Experts of a small language model: vocabulary 4096.
Below are experts of layer 3 (counted from 0) of a mixture-of-experts language model. Rows are named router (the router's row for the expert), down (a neuron's output weights, with its number) and show model dimensions 0-63. Each number is 500 + 50 x the weight over its row's rms, rounded and kept within 0 to 999. Numbers have three digits each.
Before each expert's rows: a language model's description of what the expert responds to. This comes from a sample of Wikipedia text that the model never trained on.

# expert 6
Description: Infobox and heading words. Field labels and heading words in structured Wikipedia text, such as Born, Date, Coordinates, Genus, See also, plus pieces of list items.
router:528482535461538504555521470526487543485448427535537500538436517488479626512451403413494469543514548505483428526539448558524378484508476435492461415535483470521486468359559530492589405503586478
down0:466489474434567594498569534615448610527583444442489461584578406565579481491482480485540457488461509545512471562440566505424445463473443486532548445490524501481504465439523534549445462526534504
down1:452505484496484584483502511539525530463493497575545519530539541488480476493482557487576500459476525435502529536418587541532552496572533502495519541486451498508487588516455531442597394533500491
down2:515439517477514486433454492478514415560501528513541493384465501533502417419506482480555359579501464465454516448476557462579520465496503480507469432507488492508491527564528509570431524564489485
down3:539427497560444526431461542562529542481532442482510586590543481505511482638483484431552492508393548452538493500529473494475477505626449451527530424556520497481510525464466516446490516498504515
down4:534545432537583488507496455518479440504486524400460538491377575449475473546541469558495569552495437538549416370541509521503520524506503490533510626505514498504488566478529548477434519465567426
down5:520547520502569505460448465488495535528502515499479440442553459510483531535555526456410513560532427541432391582520535500518521535542530473509564404529545550405502507434482522565545570400504442
down6:580493483447550477520494538490473528535502496478539512490547546526550482524409534528547533507375554459526516551467556499521600442467398444578609496443484555492571538510522468479450592475520510
down7:496404516514477542486469481482443537478556506530542465451485481504634571475522443538511451489439531503555602507399585422485456471481509456488375534497507557598570467546497505456409519524529489
down8:547472517502570474472505498491460522427509508382396522487457436395509551508535459606520454556562500380402498624562539519451561500468521448512486524473525574567547621488529437457411511464370499
down9:474561509473533573474569432518549432500544546516560428374503536515478474487525527467542496548484526405472513553502422504518450504417518468421513485369551507506512409451554486480466485478480470
down10:444505456611502584469462451458445530428544433581479460534544488473500593580491580515525489487505563537448517409488485479504397452439472541484610486468446491550485476490552505504464477569431515
down11:409519557550469462490533500521461479522428462546521598437522563522442470524382523511529593424434419546476464367479519453508578588581593543434507496508560450410533526458486399517513480524527350
down12:510438468476454534487482431540584552496578499440580503497499472530512532450535530493488522501504522506513528454538445393545462548485499541478593511580449480537545447411517500485505385502475544
down13:492505553422472479507544537527522414484538502423521563472580517493553541451511559549495534528513475463540425466530479557553360498521461545534498398487579552515597544488461467523456491534449523
down14:602421559573490421454597472549610502439396586475423474446468474487475471507603493491641556520543547553517351529465466505448388554557516443497550479443451576383489529482510496510460521515455481
down15:450499510462569536495464496543506410481620617421437488533606458479507439471579505563421457505562424566443449570473561571578565498511492467513443565485464507538456441489542530547449622575475555
down16:529421493441478476459486419560627533446416508523466424540474474484481478572500426514572532542461564472510552532428509412497516481509410458474587484432529402452514466474481487456542477469511542
down17:526529491380500461529544501476563538508441450557541498495485514545502466440510551451404471519485506492539526503539529445580524541508576501494484463525456465427547464421486512436510463529541475
down18:427486502615460419496467490496528454477456528465468531433486508512596481500491511562409470519503475498460530529465562546485462534514540523440406560529511539448528576507482451534513563500511557
down19:465477408554429598503512467512533550524582531482552513555496472498466512529568531439514592499442494600484420464409469436504508471471470525488479419500550446520484448535399513472564555531558513
down20:445562501475466476561536474489490527431569433469574548477445509572400527466500502432504542432461574455520488498519468516475390571587612640506458498459426525545536362485476431378508433515493520
down21:460533564561574484415427538451461438481516520466392488537429509384500533608459527445560458537409512518480620446551532479571424428578510474521567464543591534502493601510448541554470542476587460
down22:472523500478483524566509544536575447557496482585530346576488491513407474517499565529470497506428525517559456503503527407359481533512526417445427414433458557472498465534415489498446530408613506
down23:497559416529512420468521512507661540507476535648480552460557494537454535437526510396498557492426489503571429555435466652466517564609489464525526550500484538548441585442571541496500533526497490
down24:432521496588563476504472475498479444461445531489481580580482482589512446433439482507481462481537501512493441492498470561473502446587459513515498632532389498461437433563474452548576387539472565
down25:532491536440469516462424436421456481452481488521502641512447557628554509466473430507565467455449528496606436500492477529474576540576496566499652487511432462576453501446496485501436485481421431
down26:563522512494523460578424497508413451467521498532459533488443451501507488577523500591502487373549513487440478537445641407454603485443391447414410450500540482570522502545423538527535477524434552
down27:554552469478475484513541433564544540453517593561555589574464486427593529580491504543460475452535498445489446493481500527463507431537426429494502454496526511562547427505587562531518487485532539
down28:481507480476471658583496455570551531505467403473551513448548517426476476508521398465489474570474463518499501479497579521507519482436497485518568519505583512543470476580434495571438539547567480
down29:568577507409578575487533537499550483387544491530566492515473524428503544503459569510465544488464573494490566582466568452515496467506510553546414515513503460552579507544570475443558593512480536
down30:504561585477473558563500587529504535580413432547489428507525473465617481495537533465551509429501507471509548509568505587418592488479602529495439511336502448481442449368500578474511507542454526
down31:526453415531551499449439524507564525495477545498508543522498418520539534464476556502453465542512456488472483487479459509449483470539528579528510518496514580573371495521494631433511508505565505
down32:398477453471507543644554495536505506632570462491475443493451498560531463470402453484525551552523535547468554525513521449521519537466567493449542467423553573476441578535435470573475520517618571
down33:564488525551455500490502472490545453425579587479458512528395441497464614590465459452472543567485422539406497558459488425498421463511515475433486496470496550491479463551613586607533513478454536
down34:516473390506516536539432502466499482546475391465453427470594469661401585465433512526476447440425374499374469534507489501470490553525464515491549496473488492561527441512550561519543465505493552
down35:442471556432463420573408441542415469418503423476453480506538569515550538490502510471498450487493571559488519492544418480449459527534398464483623525441540498504570507438538502424658453538464553
down36:513518560556433433508512605596467517564458509455582467471607468611543514483560538545472443535465545460508468524496567497473518559449561578516521465479591540418494507448496497431535540493425602
down37:518488522513440490559531386492501507377538464474613432434466518514466502441440484464500426521534570460470572423458571596463421569555534506496440482456454505426530499472508541415548521530513538
down38:538603433559519501441470483596502478429475510542563536506403532507532457520589482521506555586516515477482413486518498481464503493523522493399512530511532509507504539482593482508438468566450513
down39:552505508571481463536516556420432480541457501592522485585493524503635533474563495442524469620498482480514424453566442544489559424472464575491495435431501533576546502488451507560480537411491445
down40:504485544482516486537483510466562525486540559493482494403384491538521519538488470549561483465578596522500542527477457516509480497552545405450552470600507480504418617536480492426451498520434472
down41:491545472577468432484467489389536477496470417579547500453516502557563451474547452536473483545492464591526448403425529413494489559456593562462484522417547533504495499567511528469566456461533497
down42:481531546512447375571478458485492491520473469527475503444444481503450502546494494532475483459546521588573481579547392574493359588507494556467519474462445462460514476408541458525600521508435508
down43:515561567584518541491483479472552619573475523554477512568513526513537461433605461476524428493424478543602545462488451551463527569460548508425558470525552508495489444453364494514497483458488461
down44:488519560574526541569461558476534482481523499439550504451521449436575557504542508522523542501584525581499446484466514642385492479573554568538581497436525507484566423459575578465480541442578502
down45:499499439456443510474471526537455444487513451486524453555507521521483486477440509482391474489452503477506590469507464562438475425461462457497498536484485463395480491538450515522551512543513460
down46:467499555526527477432534506500574485583538445585555577456521509533566501485451430506514478482465470491487440497427475451572525468426441560494513487514471489441437473501532493509478561450491481
down47:546420359439527466453547498529470508496541561488516403465568505428599470419385470462543547430511475517613463490463476456506438503559445472499500403536458561565458505502515470520484560505587496
down48:539523492451580467402412465541560411460500382421373483432493467493511588416512588479510493507571556576506492486485550512553456503442475495524526504474496431473531506570518571484494590415507450
down49:376492538623594463469488502502495497487524547502476484503522471518501412484542536453459464535615529465448617570439484409592585508554557423569519484611434495551466430522476591533526539508507472
down50:459445497514527485516492541428472521537472611549510476565509515471577514491602565418571443461552528507367621521506483559507521429447427462421465434408492472517581429598510435466464532443527489
down51:482550503503472516469599522478466461502415502473537547546481491555498485464524483525568447510519508560499458491586413472452427530459543441437433481512443428530513490568433469533438541425571497
down52:548483454475508477479385484448511564550590501543443440525521532420447484560501396571536532560541497462428500524542392521553518488517409533509450450477434503543326494443380493485519463503449534
down53:482504536439518500524549510468529515513479523389572474508566531435511441598572409501591554562589568620571461492554482533477544629478493481475483448528458466500502461516547458553575435437467460
down54:381510502459470557558554460501481416502441451458488488512559471475493503598488437501454575582502502514503510566412523535553526511511517465514418522474429438431460604476482536530472464476509540
down55:502479414658518445509461538449447385552498470502430459559501415533435456400478488557476521400550521480446553481493510450425524581394501517484495558538453517502444506475576475396499529523524519
down56:505489531482449481466469514431469564474402535472449558529535507407502551465516508391422444473460381492424498569439534533503548518537491444485473507458530448537575545440566501502520446477444496
down57:474448487609562477470444434465487443512463573578459497513498472641537502538576529548493551481398517532472582550485507561538444514445440530434388631526487549529439559472596488421454471561486435
down58:595509506537448502505488554469451556486634511623397487526441475569565479468525447554555454523515454508602458431499475559489411567560504473569511563538470517488550549433548478534468484440507561
down59:425473497470531454478521466445485405578533451487452499659486378580489440421492581472499517459518521409494518436452539452515551580495507550555385392520454513456522501499399481555387463477518433
down60:625591465547483574492552494486386391402526516538458490426531457484570521531485484384529509612529457472466521457483486447495535532488435546481430562491485405508481600577506497505599510514483482
down61:482513449518510419522504528429401469604435520479505464424529456606545460381564445580445498556466411502495536581446526464502511515485473534506536559457477561528515486499451493488389573478523469
down62:545475452560582494439555436451423610463498449500486519480611470525481501496472496458610367452500496460436516427421460453514579506420504442487530515494524451574557459516363439502632490509472479
down63:502441469561527544599426492622452552466467530477473516542536533522565500607507483436457561450527414552521560534512459552511628524476413528486514500498474542419485521460443510579583504423444470
down64:575591522517621501452450547547533542466547553450413398522454488424468490504505464459465583573552501497423491539517505600394560437422444474571508466459458499503510445501422568567488497534511417
down65:547471443532572536594502561551473467465535504561503410509474494465498516558501452534496493540574547468584472428510466553483406570563487463476537487444455490546535435495449532517474460520501438
down66:475401483451549617469605491451481600490488482537467513515501375507516555378488548529493409607435392457452497468367394529477488512517497505458424529452610609526512576543399580517522523457494499

# expert 43
Description: Determiners. Articles and possessive determiners before a noun phrase after a preposition or verb, such as a, an, the, his, its, another.
router:424573522473484434507522519519539503463488563522488534433464600447447576559512488518473499471510492525446458515468450486472528426495444580518463513462500526520450576476582482448560521531467531
down0:478535507468576528396503486437481545558539484500422526492465495498501526432496375424503577425521576488453549507493474498503490478523487547562531475464470494587588536509466453498492520517557452
down1:485481476432449485488506407452525440448571570448416520562416467442425467388360510519546524471461465515530492427547439558487403516499490475469490532451433572469469427560530513529552556580442499
down2:440452516450582497544344533457530472524579508450414440561470451519470537484626523473497478538583536457508508533512512511520513584588487517427395509587520397596508523485527475521487456470568365
down3:466558481410506528436546531413551498575537408441535567493552541520523532474447547457495534455523536398517537373554497597610518566443485535503535534433433417470459486415470562541539575530493556
down4:560465519567477519451452584449440501570433607534619543530597490487474620553545493430509541435572533444540530476494544474466465525446494518504471510523490588522532560481532508551473512517539429
down5:526514511453568512491491531497467559558523452557433541490521510472448443579431493430566471480488544523423553475550519483567544550577517569439493534533470556543474519583514497639423551451433531
down6:440460465476507506532550401543368491560546540480487493518492484597562464509528469494540515426464507588437411435491440539516493573473437576493403489526521539517576469563403505429493498531579495
down7:517553512526509436461426481524458544514439507536533476431497528479495535546511481476527500476483535445479471531410579572470472543426463441414491422659488513465541496520465454531491532492520455
down8:464451494539562443516491500405398484475430519569450466491554488414510493554510464486515571543484496507470480415516488472508518442528447575460556489488522558478509484482520552524488488538447556
down9:526532473516416505595506501475496548417493481509527507508456541593472385434458514428513517478513477499502567521486562454539468501480450470453496434327509586426499424481497447475598548429462547
down10:518465470532494560486472450460468446519362482608597530553539478557474479506471521473462539462518535521564587456530497469510502537501489396451456447446461545551544508467541473461503457453575431
down11:538392509393536421526466494439521553513452510568499524528405493475443529453531497537493566447558512569446532513549479513524493508443547564537517485513484423490509503533478558485433440525535525
down12:485565476493548495473501481505463536513502549563504536465560526524613530531515499502460582417596506516527530516551448507495564489494520571480469508453499379406472428461473523505591518534508481
down13:555520522444587408421497503386426523546456478522448499479460546430564517453495486570525489494431547397412556470554444586495498407393520509450489486556552572457441572528464557493568468488581445
down14:385539552444500484595516569461468541554548641535530466565479539462359478536564535439495479615507452430432581618465486450537447495446538479516483534448434473570422473469509506537451524589490549
down15:380554547465424522516434558437468566553492485442503506521430525414452493420576493573529520542503440566525524592440553480527487488554434491506591525547551498558441438484597514598488490545487511
down16:473491506526488487480481470543471439500526391470445572515509594535519522632488476514474513597480502474569534514494553420537499439539606537473594471453408459495507504530491557467523495398563632
down17:447520502466452510555502499373529536559446521628418525494522558535451501488433504459451451527447514518493433567510490445492399501519403444533559524438484481440453517385544536505494470521512514
down18:483550522505599535493477466520464544526453521449469483565508433547548466517525530528489467542462510488583507501537566450443496544534500521555472424550505651512506461450554509514495619404508440
down19:581504589498488548486527555546548424470350453556447482479480484508539507519574576449544474471526499365491531437469513501529510521501458512519482596501456458594467546455484552503409440433529442
down20:501450585476488503541546521492492475566500546362514487542609555376465524492541484487475491515537478489532506511504451490437582463544581550608528530543552520499540574342504469502449522482419508
down21:558506518488539495542485451477515465479531567533506490527512487421470497504501417555560412516512492498577430557499602563518538492446453489500571472450524616484507475472459550535549489439528548
down22:463426449471476511524523425496513518548513514450414502425498462496478548558490568535506514548485463366483529534429569533466500560440485492532470523508484564520505588547562441537500446438454519
down23:394369505527493506499548540489430559490500577456523418460508522468530516532522407465456396467532531354453491532584601540510591529483463507492473599533450504435494499543459479575569464522472514
down24:519404558441541551506418576452442440491437588552462491455488432503507501559549519451514586526527531502460581512533587547540478472528436551482493503591508562516504527580569473411530490467453543
down25:534519488621467472541447502497511457585438436425429424454417511512511473535555477512566503467500534485566516502515517481445437446520518476530483550472579531528506503518456552538478614473533442
down26:401428529518534558584613519448476443573536447528491427533436493432537462569466547599516587550556494506457530541474469503481494479517553513490440446500473465482515578515430521549438436550497574
down27:471423437547518468502471472509570478488545491569572547470528489424434434487472486585448519513490501540489537555428475511501520499458552539441500474527491627489575488560457559520552542552380557
down28:468511423488520471494439466501429522502502478476504528521468504490469463442501552514541441313512469389447560534538483437398492507441550530473478547480392487449450371443450514515446507511483531
down29:493541415569467462471565457533476523488520548506539478407466474492509477566567535516523499488494483491509514490439532509476580480499504505484474481410471536452542498508545496578554542508607536
down30:639515536545479569467545505569484531512506600404495545534570522564494479486483545529501526476528566579501439529496526603522495566481472497537622528535513521528478525468510541485440479502477556
down31:449492435577514469483494532456485487580442536533449520543610484471569453416524535438537437510405552535560512486480482520494482504555535488542461515511531505516427484450502509483453447474511491
down32:478441474553490449488458527501490559460476560459400521580474506469487458394518524446455511511553460424450537505569604489450600514488474550537489530446530399468474460557464453484438457438466530
down33:420591426593491490466474475429517506541428456495578444597537537515524550520637504485517437478463564439547471491531475476487585496456443483450507417471481435432559548489390522453507525582570558
down34:570545467549465485429549576488586492492512418555507513537479526581443508439406552562449563556405434528530433460510465567526452557503505571552494514491536567438476566564507489454501579481559509
down35:475523554554537535454595500528504505550458497474589532427520475460584496486427499472383481468464469590517497484470489518488512575527450529540441409550576464368599451547495505547439516420532489
down36:425472482467522468489496525465498521575478482533424484473486463501488514472418453423534557445535502448475450467501494449544492581442533505515479504476503591502541518560570502482590577431501460
down37:491435493433589536449490529497492585518459575455538573587569521457581467506481568534504512481460521553442483593473479472435547502522492566428463606515519540518483519488567506504487545575463450
down38:529425577571510497593497435524532565477539532509502563441532417540461460487559505494455481453471545434505552618546480532475609547495404480517492503517510479481530528474521575506522476428515582
down39:522608503434568536540498571511350532462457527468512410513497582606487517445469458441526581576561471479431465502428453482522511494478554535537587496446537506533505486595618529405437510464474550
down40:523514552473453524474537448525526522473463553454483468553523484463517417509520491591578458484480428503525508440581455455496597420474548485496512505582518478415464516543550535541424571460470549
down41:510473425540458461583538437420547425511530526395457545463465409546441436439481500457431537471492540443540512505487433491456483525439501521401477571558429461554525557466508535483451492584490441
down42:435544568492547460380434548517444486530484489519441433546539410471477592534545522474501467462468548551543485436442543481541611504637489413484525489471492492481434500538538463539536435512514521
down43:388534479433531620469550471489571497516555621460505450482473438583423537597530452483537491536508549586435529401519504576481440485497495582465470512523462525493524591620573459439443545509475553
down44:592507477512561502444532562489511447528481567484443399517396558490444409411601494465523468508525540447513431497445574555496389489505613560568532486536436539566590552492485379509535475588482467
down45:558467477518556574376416517515510580547487487516494343508574574403480523522390518480438450599440549464496570517480491414454493423524452513522536534475450501487508483416490502536489589475551389
down46:479505486519507436490501451438478487474477554471562447548401489506451495486506545504480487484472457439509556447481531508478548472608480480494436567539530501444610505529499483403552518473648458
down47:476538479420458502487573459521439436476486456440596385520546574558544432504504503591470490514426493502484442491490443525512472529463560579460524529497633524463397488498409522436499541504622535
down48:466432588470466465510439448617505439451498562536558515522464493482535594588462448525530528546566516512473469607399476496455491540551519482453544540422584587440584562467547621514522475555476545
down49:541505494482470525435517384578510520444508440511473443470548425471470494446474504494516486545572418497537526462522509413438602585491592432448519438546472505489522549441430477527510472595466569
down50:530568548486539553475532429522528464435403542493465484483369591571603542564475515555527467527422476505516483500484507536484362508518467428497417473524508469566504512532489434388553440638427522
down51:519602495486460481546482430584483532501491509557422545512480478521508498476418450481515658426568494460552447462604481553499512484451483464446529519504460518518507475561511440554538407477536486
down52:462527471480526457518513556523488473521555506570431544564527536401452491509501459423483507498512544552409437488526487534491508491547436592537517469499435483519513509575469474487543547462488534
down53:546541573518468462460524445489475530466516460533460508333446427502514505421517625558454533455522499458431469522550574550468513524525516422557436514466441457517536594641488539441563514555557453
down54:416457533529550448535440465513509565517440458613513406554571512535449479544565516585569488441532458529560484498427490526437560395520488494474443544465444563442487515445552498441467544476565603
down55:570556467469415475466520527481437447495457466453453511549524526487438431527517445496479554501534514453543517520466502520450555486512509607618471591472473528541577578448488546476486505508559399
down56:452508475557514513549577498445503554420573483521499440416466466532449501431494506498534563480580542601481450509421572543524547438473555611537527506457479477513474500547552566513381493539463432
down57:463444494493485484500520533582538493489463515354548518476612476587512578524512497399507555510525489430451496562498505485455519470432515581579543494598549570527475543562545547489580541513542517
down58:550471538518524504495442474524428528491488458517459544526516454593552579496515491486456469469405476527545538554578444552457473538551525411391552517441481442557511503499590508538486443406536439
down59:626446433577529523407479556543443350451599416406499528479527533477562473542472529416505493526556514493587452616533487496498500563452511542528484544476478440493489486423504497423477529470554482
down60:494488408571514507495557491508385561501465517480572502552581467481461519491585454491511432515481529484527541577554570478536554441562452486457515411460578443456469529471455432480530470507468455
down61:571469507631563456573555531623563515444517507534466503565544528517594421483432469565489539464473469486541514544442451480567489405572592608429559492509547524452457458490563528582462500421489551
down62:431483427523493528492514445407419431469493533486478555526500491490471525495517446523564625478464505478507509502499488454557512472449532535614510541401473409482428488585528464523519523456452490
down63:380452479561491502529522506481478504498477470519526527505551455480488482484450572449424412521504485500420526427516449578508553477495453395530438454449516571506470504531404485487497534536411617
down64:507470518576435394454444552435507471568531470569499481429517446467512521559586479469553462545421443535445545419516468489505531520555463423393529488534485565510567516552526479439495496490536403
down65:449415474512538476544488575443422444540451408487517427431459448496532484545511570471446530479527509489514535443467455420467491561467511364487495543482606372492529474486476439507539478497418560
down66:476510546506472555481331459577499492406471450560438475517526494553519535547536454508452392531556395594424528575449413620502421435522543445534503536400396483578545520435471506474491520498514544

# expert 4
Description: The and year prefixes. The word the after in or of, and three-digit year prefixes such as 201, 199, 184 before the final digit.
router:496435460407500503457479490488538501562538560516571564448549537426457584507523517489466510511466487466434498656454522494491563522436452485511486512598514564599579573514557540421473487485535419
down0:551427576545466516536424605478553494472499478559564551430350530555573468526580582383463544547497507527489504492557456457538507519468472492529479493547425516511452567507560470539534519443458498
down1:433448473413535482500495586430469348488577491487490465525541472495576531564512467510508527487488543478462387439455553558468484493437528533542429475472529509467460549530461543532531530494552553
down2:546460549525545550525421530551518492536481560501499597561523581473447515450602484583472478516654528465403450608464525500490595500520506402501474550494559466385564492507505539493534519508492464
down3:513438454446497532546498525429472438512472514509473549451540461458568562536516561532435449472437570508529602547557591511451551561549436428503470550569452468479552533484510508505515575566519460
down4:475399509481566616543520504513508430526514531510509487503506499524386458457510446513458513533499443469581541494518471407458531444554474569531490460536536521524490545514397481540462368548573465
down5:468529510648548501522353552478549496533433521509514424551407497520420473512552509553511483571541512552453669507422504478507561463522529516541563463543492494382466461499493608440484556483449532
down6:595427456428472446559574389464368457478608493565530524473536498450492462563532487444460481488501425470478515492467580483464509468544544433507412563475453598415530523465580493546564495582572504
down7:502535585473474549386507523518508427472437511564459500471509571478476502572387533446426534534403603624474387468402526459489488481505427563493416452547412596492506513489441488535503530506435618
down8:464490472482422541550535528446483526418549485465420416505476483526468500572539552452549391455539528495544461496433441471492445521427454501510489508443476573562512491509531519541487564489524444
down9:494604445469512532463477552494449469467536500448516456453635528526418535491426373550489551511444537417564472561514592557477486536378511534519548505495506486502420479662441522525466361436506438
down10:525398507498458585575493493442490515570469485533470516509469449477503471522457450538523437567461499502386610466642471432543471491569444484509540496525444483545415448452539424499441496550507592
down11:423483538542527497512468514504556518502488476554497479559547614459458429506536497515586443489511615448574380491526412520565571517403529472436502504486368552393526523454465448541526548425543470
down12:561554500538496508479474546494416496439438511490586417473463481442542542554531501483427498551480487453464498552465621543419482501512461513461506413508574407426513513375498482491499542471520475
down13:593515507444429526488540519473545437547530432508389531426514535495473544426529557506415488494518479497545459568537525468444482578525517417545517577432417477475449600431544521470460466579489497
down14:472457433474435527578459494497484404475532457513528404483482511544493511504507485571523552550507468477443494421560538508482539479481394505465538485494410439491461475485500475484452567532486532
down15:474565520558460556482521493497521515490436509456510467472460424415458433462448604523499402475523594427471478488450531454501543487489409479597507471478506518402402583466475546438482498524526476
down16:512492499491576494516479447471517513535430455480505453478568450441581375472500543400499444425441529492564534512363492488526447502545488498477399423530483565422376528435450503527529541465535479
down17:540526418530489541557512523421466455493569484515549536564444474525457513487416503572483565431578422490439464562434550550460555427531512497411470507463577514454571354491473478508426582485517455
down18:515440557485479552434514487510577471465496435516551580503532466479459559472459525519484472557513477585507512542480451471429562552528464495454546487468503500447605529562468498529594501524538468
down19:537457538411525426517522538483409532514457536528582496553575507513490507485433585460444355489413481519539504489464422508455593555390464443489554531468500460414467441417533487453473597508537517
down20:434595574572557519453468496480418470583468516455503552626438606541547579449556526568462420530462453384518498579499468462490456568574493442514470522479509530453484513472448472594499455473427498
down21:486503524492555552532537557518470502543436489514610523601480518516486495442434513527458468555464521470546572465562480438572394477469542485596414561558521484534453574496447481537583473449510530
down22:489463556536527597530456525450458512539532493397581464460486445505577604578547549460451496472460488554453468567430509460569532476534523411470518501515465543408506521474493544427499513531535475
down23:563486429572505564486500494405540468497552464391441482552447538539471513490484535619434520532474548611476469515540487526459505575438403534435454504487500404481503539518545474485499514477386504
down24:531416577574535436451434517507603533547494534560377467466413474391453494552562523435515515563479524498514442433586472582478498549478493474574551523474514436463461515422493485469471561477514452
down25:430568522576577485442442499496428610460496478445499474470441496638480378513440462500460520466526481488599543421467545488519410492554441444520509503532491475507504452506568464519451498538481544
down26:504445516558537479536520545432493455528472526522484485445455530461436371398502403419500551490462519439497522381513538445565492378514509570504501531573577469447475484501415493459571473561556435
down27:464540492420425455524520457465495627570490612489423506414467477530479497445583411473517553516502544489445508485566529416419560486484523510549498477532442485581455462447488505470579545460541484
down28:493442634470526461483585535495462407496448518471539534429545473562477484450508512469492568458485455532496495472422500473511460533517476425540602434500527469583567561441444447559441565466443528
down29:531553528491450525581484455529403547548462559465539558545470517524508550603471470499472548554458480612508480512426477504406450464481408573546422488457528469528462423546534466447462487507442444
down30:544517463508546468439457545591471479480411378559560461521410456469530480508483613496436445515519517539516489525570423526533459467465520494428467538491523464504561570558549432488427506478440479
down31:478546515504572503570481443480603495562511473472507547565399527577428467452492541597457522545448423491569463435470497587487429543408445566552491474494560448483522510473487479475531403501489438
down32:513485508534476426481489502505577545492400577534484534562495418469552519441533429477598447538404547513551535435540441475572534605345481513524439521484445512430471581528480463403518465463523591
down33:501511448577457491532568598476430545402540464531467475513581515502453526531469585547456528469461498418483517468470545479521508452421556510413497442501475581481674522600413478494500546440559520
down34:563537489519469412525432471454520556482443504522524557443454440483519642487486503539469501531408486435423527557511437445567589449527493498482489560574494403399589529503431521413395538486544494
down35:523570508493495408540518480597434504542454525452500435407612492560533460443499460445548510457433549519627606529546535534508489501471601554504490488443468484543501442475482545569490460525449583
down36:472475558469570386477392497489496553480488573494398475517452455532507494497525480514587565548450575393516505463497416552511533477530601497437446532458432406426446545380504493499522509488444490
down37:505447550449450523519422506428417462396518479498457512484386505519487485504496474584522456512558520478577513452560518521508385409494447470497548459473473468572475564490483503523402513590523515
down38:454513411543427481531494494524515555492483455496571498525517485435501465392480459521486408491593495552395435615400433494517501472550565617611435484445464509530554426544469575482542484534490499
down39:470464537462474548537509493495516587546486582516463493524445590493369430398505539493456525510470560548495531487551386458461477504483563488441479539542562503607488538495467446500438491525530440
down40:441529551463465489503658518525403504506523408535587506571507428581437473416500440514424511407557514485526522532429560537518492529594426514482516459473579540447512391440541459513449504495487506
down41:490368570490413510478514440545420451479488481500521471488486395490426487563502497636618416421416433479550444572584528525483510429473567436488453598455525403505537511501484462513542397503498404
down42:390494549484561568516566562476555486497447424494484484580516463485473540522551437403449539578449526549412519428392444529495478473423538489550518463413566399466522556460502491501473618561482487
down43:442474488538513493486488551535560501620506422501650548457463513446521536570447564458496501438455460547506486543542470478461521431496514395424552475455416482522445423365449462453508482525471561
down44:439531552529421536513433426563446415573526501464553604467517536515396486537535609531483551483631467470493490490558510475451451510546538474503500504436513541449529431425484494521424450534508437
down45:524434440540509447504409635475493419508464442570520415542391493571579569554488504512459523514486599510471472527528538505442416434550517538442387601522441430449582493506549522456499488479568520
down46:519524528540547431522550510555564466468625521513475465405372506475452549540534576425495567530547512491436543450437534510494568487509502529422461565558502563480599525563473482418533490460563435
down47:539506498524488540501481452552455503434418521411477469457548487423516374510487536497508575593477447487563446423519510546494484526410518528494531501416467511515426521488465348463599516505441577
down48:479485426477473635533546434463554390516547493400445546515494504515570573505413572547483478473427491516524574481480483470541483606617524480426521414489515589525524548545520523430568387428526519
down49:506460498470467411545537506494439518497545610503534540449538488503583486586534466475512460502458433498466505524514552629584536452498580341461510505510442463498491523546465582549413408573523516
down50:478409497502479461491406499480548631409446540535495376513421461441425464523470550472516486482518539521521438534458463524493528514502484484484475492491487486470493425622505462569575553505496461
down51:534512574451462465461540479519420524533507510524515518454614550486493507532474501371480581499485484436507474469405516561512534496497494471513582512412653605533483415445564491587502525518615511
down52:618549474502437482625474585590453477430476515554478438540561464500523516488545482469532515596599464462419556470523491475444511547460498590550528546507483513534539455487456462495544484533490528
down53:575472469515514385477439485499450456540499473447518538489563484505427438520504525532520490518516464535538582498486588468468490532520549466447565528390434499481497426492523484498485487582410494
down54:515507485507582437577499524426474497522549552447478503537494548424485533440511510431501529484500540603513455556476487465510457488530554522411482372607527498530486454543463551502579539526465421
down55:470450502593485538482464496550517482492467477465524434490498464490544605480476539509385496454454487506556487417520429488437476568429446572452633498504453497484450508439518598503557390512467514
down56:456499455518528473537515486524505564551556501489511542527473430479511600524422605470534556545458503549515496393486539578447455535470471566505478518563585440418486536607500466523457494493464525
down57:449520450464550505475548447469572509608434482475582447487515411535442574468485455499484545450471555523466529530451519560430490556476553496458514479518531606398514597430489425506598472427520546
down58:542541483456482507538503484629573470540440437488473490502447464530503506493523517489533490545528521531487550461512529553498417522592460433462544518446531515426471544483436545445464550482470527
down59:343570561425525519499415458481528585422533482497483463533463478622511489572459480542531508408472565508525533440488515515501521497485542517488423500550446516619559515500446541469511431531511414
down60:504547578382525573411579545393562480477481494496394495497504463497517518500554457451474517489434532535522494528463551479556521433605547489436549505555557568607455540474585428485578517534435516
down61:412441456558468480545501488590471494502479492549560521471391483521480404557526502537582485543527473576426495457548532409559504506504492565461476488535477503476461514536433540559536512616516439
down62:440557500489438494440532548483432543516455488518533403338497507390459412463522515421534483474555484403609459487557468549500492454527604497499476444494490497480331512565506455439621479578560466
down63:497432492517492525524518552490556541490575463433541427451487515421494465498588489420521430492508446511569552484618506547467458538514573511470499419410466561512447475502493463479520469594457532
down64:456469528501477473463482569528432455541454509542583496416495633543430482530565445473547424456508499546612441478472458490571476395520501468504481445591521480547552494533561447492530560507490629
down65:541447431510502496471509510421501474516546520527590554453483478453445488471548550527458461514526441433566525549547541557523555605429491428563563526457513562445554462528507592550440516461436532
down66:530475405444361453395570448460463466530538438544541529520493505559521477477490508543495569575539499517504419596489599542445460459559565432493576488529443546506502497627541515576461509529446492